Below are experts of layer 2 (counted from 0) of a mixture-of-experts language model. Rows are named router (the router's row for the expert), up (a neuron's input weights, with its number), down (a neuron's output weights, with its number) and show model dimensions 64-127. Each number is 500 + 25 x the weight over its row's rms, rounded and kept within 0 to 999. Numbers have three digits each.
After each expert's rows: a language model's description of what the expert responds to; "mostly gets" lists some tokens that are sent to it at least half of the time. This comes from a sample of Wikipedia text that the model never trained on.

# expert 10
router:468492516501517528495522554512472483457494480520498529493515477483553514464502487452501497488512490454506510538547505477533468516489493484497508485531458538506492486538524492516479517529507509
up0:442530453524540459489523506507505479457492502522482485530508515495524488500537493511519529535534473522484507508475518480549478494489491470528498499582467508490509518500532495476522514503498517
down0:508494512446506534465513478447542507531493500474532507502496430466495499490469502467504445515498479464496492503522508505497476516489519540438535496496491520524489484508512518507498497489504495
up1:506498494486514500487493518535471509500489538435543484507506478481528478508527526479518478425513460513517470519500479491467484477478461473455507492497491474530482524516487494528499492512490545
down1:500469482532463520536484506459542507492507479534498504482520535557500499510509473502495502501524507474523511534514524472504524528513488513504468523536514541476511508474490544453554506508461502
up2:472510511494514481480475503536472496495498488494497505472527502501544501482479517527494508470505532449509506522502467515511510504510534475488484532486510501496494503551553507526471515530522509
down2:511500454498498503541531522547510501505529493483494516490504505502473511514500480497489478495502493536482527455479479496500511528514475537528528491492469530525499551481502494488488465482468507
up3:451479511521503472523537539522540518473515506514536516459500502499524501503472468463475478473508491453535513490495470511486547501476499507510464520538507490476470460472483504535464486515519524
down3:511538475489509493489454489494488498485509508467485501524492518484506481498497458553500504529476489546503484508522546469522479529528503506492509481512486544515512538469522479532548507519489476
up4:469498541510469492459534500474520504497482535498508467507494504496494457490491522476502510520500496471505502530467515434499551483484507536505494532500511497501471499509514513526506541543491529
down4:513466498487534493462444499492480484510490477511503498486501472496504571523544529516491510463488517524487491451494477525533508511504474457480543481495481487502484467520434489494465494471500500
up5:539507524561510474537475498504482465496498499484518490509497496446470530505563512512532519516504516472508433533507515485529546502437471475512515510472512487505482476491486475529528508543482509
down5:484478548476506491472499452498499521509508494475485521503496521481493433504437497488534489497515481541468542459459455490449491493545517516535524493513526518443481523510498492498482445489514480
up6:522528522529487524467497519527477465511512494472456465497509490533486538480470536483512468498501534459502510505484496459524492557450492521508515472553510537463482543517485449496528447477542483
down6:509497505520521470513459538463513525499479528528498521493475537473543501512536475530493568493460501510491485463518516518520506502571529490476466497502466498484479489490524518503494517504488518
Colons after labels in infobox and list entries, such as Network:, Synonyms: and Administrator:, plus slashes, ampersands, dashes and conjunctions joining list items.
mostly gets: ":", " /", " &", " an", "s:", " including"

# expert 14
router:489476467503514494530498470486523476485422495456529486468469446453444475499486487505485483485476498514512513504451532536461485498464519517504525478493475497537517472535495526531477479467488499
up0:527503464456451517526418446488498481489470524499480503528495480506534464493521494518438423496469510518463460501455464497503460524491487511484487503468503482488497510528506521478506516473502494
down0:513504493520515489508555555517533503518537477470475522459487518467448510492495486529555544508525496497504560476513485552476524481513483467512517508484473523506517499520462500509496482478552497
up1:504522501490494459498511538414463520475499479549540464526470489534561463488541481474516468495484515487491501483487554544476522511510515468474479492471491520506472509503480507499508447502505511
down1:493508449485491501513493471518464497514448471469509538479518473489482494508491526462461542491509530509491487537511442494509462510516509456535525515465467497517488511500529453489513510467545460
up2:550496467502524488500487528513493500503526505488498493486484466499500457510509533471541503486507475474501494466490490490494471521450513493467453493478498507506481525508494530499533511514489482
down2:482492497499466526505505496525484491543477516479511426476514507505508518464519500555477492479504540495513513508508483504556505481506507442529570504472512499501513494508523491492520505473483458
up3:486516503534502519459493549514491486500498516468463517524464492513482505550477501491496524481523499521521486467488493457454496503463489525510457545501503509495458493555489498490546505460481483
down3:479485480509501501515498434493486513493501518476516472458467513498522521460525495518447522522477502495501517557501504542520493534494522491502542513479531487529520455514510490509511512509480502
up4:500491504435507538470464534479464498492485558462514531490457498467510532524527502529497524507502491493507480524506524530523488503507502517495449484491516482453519478558493544479510492510451496
down4:506511495558489465468531503520513507470510503487487492451509530485497462482504463503466485500507533495529496492481474472475506504467503523529545495532490516577508523469495481515487526472495515
up5:501473516507548498506476510539524535523521504491466515496494505501474489497544486533508541477498487501527437469517521530511499474501513507495483480489502553478463524497537524525504499475477528
down5:512492484498483490488500474494501462515518477496494498508498467503493478486485509475470500535501477472530539512504489472505482524491478474472507508519497453483512522483455523532490517540533517
up6:482473479526541585546487477538460497478490503475520502482510479455521488546484497502484491473490441515489510522492513492477451489461515497492553543503498522499465486478496511500525470511543477
down6:511529501501493432455541528444487504515475501514490478505474499528469499493538505484567515509513524495496508461520496512515515481540468522491451512500501506498497497565459508474462508464448530
Tokens opening a parenthesis, usually with the capital that follows, as in (N, (S, (E for abbreviations and glosses, plus Thai byte pieces.
mostly gets: " (", " N", "um", " p", " Sh", " t"

# expert 7
router:508549444493496534446510500488490489473502521467469480539491485515485482485488490501461511489497484486495441512524447532487515504486485508487510482483508493511490475520489554492491475455491520
up0:505478542450491482487520520511479465503499485495533457496555494480497529554492514527510505529463511524505522504471529495473507491498479496528439520546521531535510505537518517529528466514486480
down0:483542447529502511537467510442510523492507506504499553494479525527475462455507483514501517438548515474521459485500477476464515507510538533502562488473506520446512503511473516503481514496493552
up1:479528558524499525504539491474514519510535575470513484510504506536458463501531485498498502486516495516473495492468547486525490470538487523532501514518529541525552487528514529482490505479515524
down1:487484526501519479500482519553542483484482505416511512498552462483504498517507486478549510484491486521496532514456461521481467486449480510454506541529472510471484528506512486538509499521502506
up2:421501450469487509525482534497531518496504456499519458507481538483485518427535503496506537558528494515491480493516501482498512483527492515500458473483497481475520496497508486508498519533511477
down2:583501512542501494490507514489456491525482524543487500509481471519508477498511536505500474476470493525517500478506509526497493504524511518501501513465532493465471508506518470476476501440516470
up3:504511519527537474509533474558492477480481503481510444557524520506501481480467549469520497511475516516454498504506481511518505493481520502482514486512540515477462494497481531500510466476535490
down3:506518504496476524503490512472537548514542524484521505472496494490480506518563464513495533505520497478544530519484502484497504509541495496544524528493480521498514482488530497453460499530477495
up4:520475563548527481505494518537491464513490530522509491511509495487475526515465472470516451485514504479512482502499501525471530471477505517481455507491494509483491521487507473475464482507489497
down4:487570493519449499542505477497521509468506524438482492516518513527461541521521551510503495484469493484510513510448533491466489518489482484501494515497487492506523498481526504493498480517492478
up5:514506458514468525521516485494475459482520501461525520476554499484505493448493506480489492476532490464469488530477471530470485491496493541516496485509456533535539485506487508491519509504529527
down5:488498517500520503533530501505528495509450535499501496464465501501512529499489483445546531531485531530515485508498502474542483498547482471512544482482555487474478475468547488479492521511510499
up6:519564451439528521511504556500523562485506473485526485534519486470486510504454475516437487508468529455515484509521525564493504477528472507502559518454482500525469510533516500439462491526492523
down6:463469516548483504464456432458472477503508530522505504452500503503480481490531515496522494514531494535461513491502477462503481532529504493502487478505497508490515481488490449543500533514527525
Common male given names opening a person's full name in lists, casts and tables, such as John, David, Robert, William.
mostly gets: " John", " David", " Sch", " J.", " James", " Har"

# expert 34
router:481463547526499478440527468531510444538482510507514493495492509499547512512516493505482550519515505511499503495446507519510461537471512458543525488485525477485487501483513436514574535501501526
up0:461486521502519513491527475544482476516482490522490477517507515497492506476481512465477543490475508484521444510520503508483470505516497494526500501546465539496505480487518471523503507494540506
down0:512536497493462412505509497510528514453561504490516508462471492498527480530528474539543472494516512483494522519486500504526496470457501497507519512483534474497481493502508497503518499525468493
up1:504469493504454496482529503546533506524488536500537550475528515510501502457518507487511515518516495485480477511494482538488482498498484490524537529466469514448517464529544508518534547515427498
down1:487497516502554500528474497467439475470477523486510483524490503491501524557502509523488433473492493497501505505494525478542487501525516512496441501521501498524489557433477471505503467493573468
up2:469469500485491508530518500551499501498499498503467473507501506509513502535546532498513534507513506519513449492477551493490515516518464476506526502499479478479522516481523492474459510518475484
down2:483537489532521473491493491456511510486513466485510550477487470511501483489477498509459463467485488473465559511487461502488488516525540531473449494497509523493493490523469540517523490464492527
up3:523501496444518448513501475509465504499467536502508525495503493478503539459502504477444504512537510518494483538476458555518490497492510516488511471521555463509484482497535493469482520566470499
down3:440519503560472524471517509519503468512490499481506483516529505522479472551531469528544534490478490484490505468507535443500537529510489498500482523500443528502547506491473501548498502487565511
up4:467507518535515475524489498520488526531485470458450510470502471483525492522506501511483518474499496506501537494522468544499479543523520462490492483528478519523487486536530504505556501515464502
down4:512516481492479481482540521463503502471519516519558475503487512528491528472504500511504494513501514506488480507482515497544504468485478516511482523472516462476523513434471513497434518495513501
up5:504476525494509497508488511495477501495485504521510503534477493474522491549505465492487510540490460507482449497524513473488494550468475526499489502528529507528479509489480499537543502467473533
down5:485520489512517515467540463494514467517498490501500474457540502515487507488478566497510480464530538501494569491463485496501496491532528459497501530492445500485534478508529491518473524564493496
up6:484534529486516481468512498487465477526515526536493454456511491505506513482463536503506524510509488498499494479493524491490509530489551511481455518479494529556521537458553488507491502473468495
down6:511488480518512524492485495470506493488504501482528518509462493459522483518533472485516508508500517484473507516496479510529492493494449497530499512536511496446452472533495532489537488548504526
Final pieces of proper names and words, such as -ai, -ara, -y, along with 's, "and", and the last cells of table rows.
mostly gets: "'s", " and", "',", " who", " village", " brother"

# expert 0
router:501516477500538534477525498477466513489508509476506486514434493541464501514509526485495459538508493500482446505510485494476512523472496476461490520545495482493529489499482457499443497466511514
up0:531481501523522461485500488530507480517514513451547509479487512569453536516486483520487506500505543519489519494472477508484504523477481530508515504514464484493501486501501516521451504501451527
down0:503482478511513492505547499536503498520471483486530539531461471499518438533476524479526466489435487526543514504504493463538477480511496474488507520500502472555454546506496517492523519475527498
up1:495465504510517476488523521519469518480490505462515481517493456489482530524487490436495536490473519498508487529475487490469504508476510501479484530511521498502503513493509514541489488513505561
down1:509493494502485447552498477558529483469498492537517460471538538521464508451494512513468495544493491494515519512485511522518502477547543485503538471485486461498513484459541495465458490526500453
up2:484511488534481480498538508536480533489528480514513537411492472461543527485491486530507518474471514478523465533513540471510479473458477482479516527520465496510484441489513496515518493461504506
down2:499523505482497466486415490452501466497478496492520469561507522496453462532494509496460477488506482529532524489519520460533507516485512501533509465464540527523504514518484498487494517492510559
up3:465521467540495500497511506471508513515470541517508495526506476505524458510525541486508482502484499500491440487524494482479521485497481508503479516484515500493490483470476498501534526507511529
down3:523502496457514488479480543496502510495527497466487495493510497498498543515513498521498462476513543523497530482501541534504547499490490497519506466499475511516512528523494536515462461450431487
up4:468500503524515571478530507462514460575498532532489500549495519507533497521503528477479485536499511483492463519493479541480545479511510498517492492496485490466464461483469482511472489552519508
down4:526498482486489441520443504527513506503518483521514504410493545447501494453507510525498539506483486546462491480497512510510525487501538475515471452485490518474503502520489494522529525487513447
up5:516502505462461484522528515457544509495545483546493526473494507508513479518471521467510515485499487498531518471552506486549482493491496503489501511532536467526499500586487488494521537502481525
down5:481461503496520487492481491486516584485508503527522508520505514459497495526549487507477531468494494508501498548486537495486476486516556512444502476544491502497508487450495443501484524535492515
up6:460488513487530481532502491520491532486500501472524489466527470494465514536526510503487540503486478508424503504503502483544489563502529518512493535526457512497454541512469474498495459515486476
down6:517476480502469543496518472502504472517503519485481491540510520486539504471483500507506476519516512483592522538461496517479516438512460536489481503476519537537534503502498524497527517497494508
Periods and letter pieces right after a capital initial in abbreviated names and titles, such as G. A., B.A., St., Col.
mostly gets: " B", ".", " v", " V", " J.", " Col"

# expert 20
router:490485504463517530465448515483496513436525477496525505461488492460441516496489466529483468522484484520517503497520539508535505521507525508509494505480512496465499445497498521505488523475482479
up0:532518487504521537510485496544493509504503541492530493497539506497498547509526511447480514500502525492443502532515510510478522520522560515513527492461492480483477476502461490471519537525468497
down0:471493467528447504489472529494492520509516445526467513533467491480441444549475477518505514501494499494507507490487500515500486474499492512483466499521501515489492519522529523515495487470500508
up1:458529501506508484538468448530486510497519480492529513472497499506519516543523506562481487502474468478479535507511499525530464495509483522519510547472504490470472418541529492520497518456479470
down1:514502527468517508499510515459537497478501540513481475543512501473468494481482477473536473461511520489521469461493516493476497513499507531485457519529476473527510567482470512495505513513527519
up2:496478525546495510477503492474501487486504509478519532521540499506522502523492479485508492496488475437499561519479552504487509499507525493489496558514521503487480523499495511501492504530430468
down2:500531472495457467495489497513468497516501493497454467489457469467528491499503509527464482521506543541527489467531464505512499520514470505503485465463461478526514491520517493525476526494551531
up3:540510499484518482488511507454464509455514476470442532515421464495501538504495464553497490499515510516497503479492498531487537501461510484479505500484525500533496490516505526509464489477503449
down3:494504510509499514500490484562565510518519499534551495463571505523517464500552531530486543510507516502446495486461488494507486498502460522514495529460496501470513481523471468496556528536527486
up4:485472491500490518488478522503532568509515484489510500524527504487472487526504525490497517513473517507538505497449543502478467489528514561448499507490496502463513458494529514528521509458477485
down4:453465492491497512504522506453456465475504470504490523482494516494483526480488473510496504496516505491454503463492509516545492510519494498515498484492500499479523494510558473495456462543466534
up5:491498549522541532535479487525460540499442471494479529474492501470515472513506494511488477521516487492513473507483512513527449488511489489472473510505482529503462515514516489549540522501517545
down5:512496482477536478434527515467523465508567519519488429487538506520512527508479514491500499479469505488452487505495486521513506516496522465519486529534540505512536518451482506471464477535465492
up6:544507526501486481505442518481485524484512518498514506498497501510511487526526518519517484539547503514541490512440515540526458511497506538488478494463499471529465499514517513493478458493455452
down6:495522544501540519543555468537512474484490486492513526491516474479498518492459482439496456500491509478490497481537484459518482499479516490505472507481497554513541515513492505503531521503540536
Closing quotation marks, opening parentheses with numbers, apostrophes and degree signs, e.g. a gloss ending "), (322.271), (QAT).
mostly gets: "\"", "an", " /", " (", "'", " \""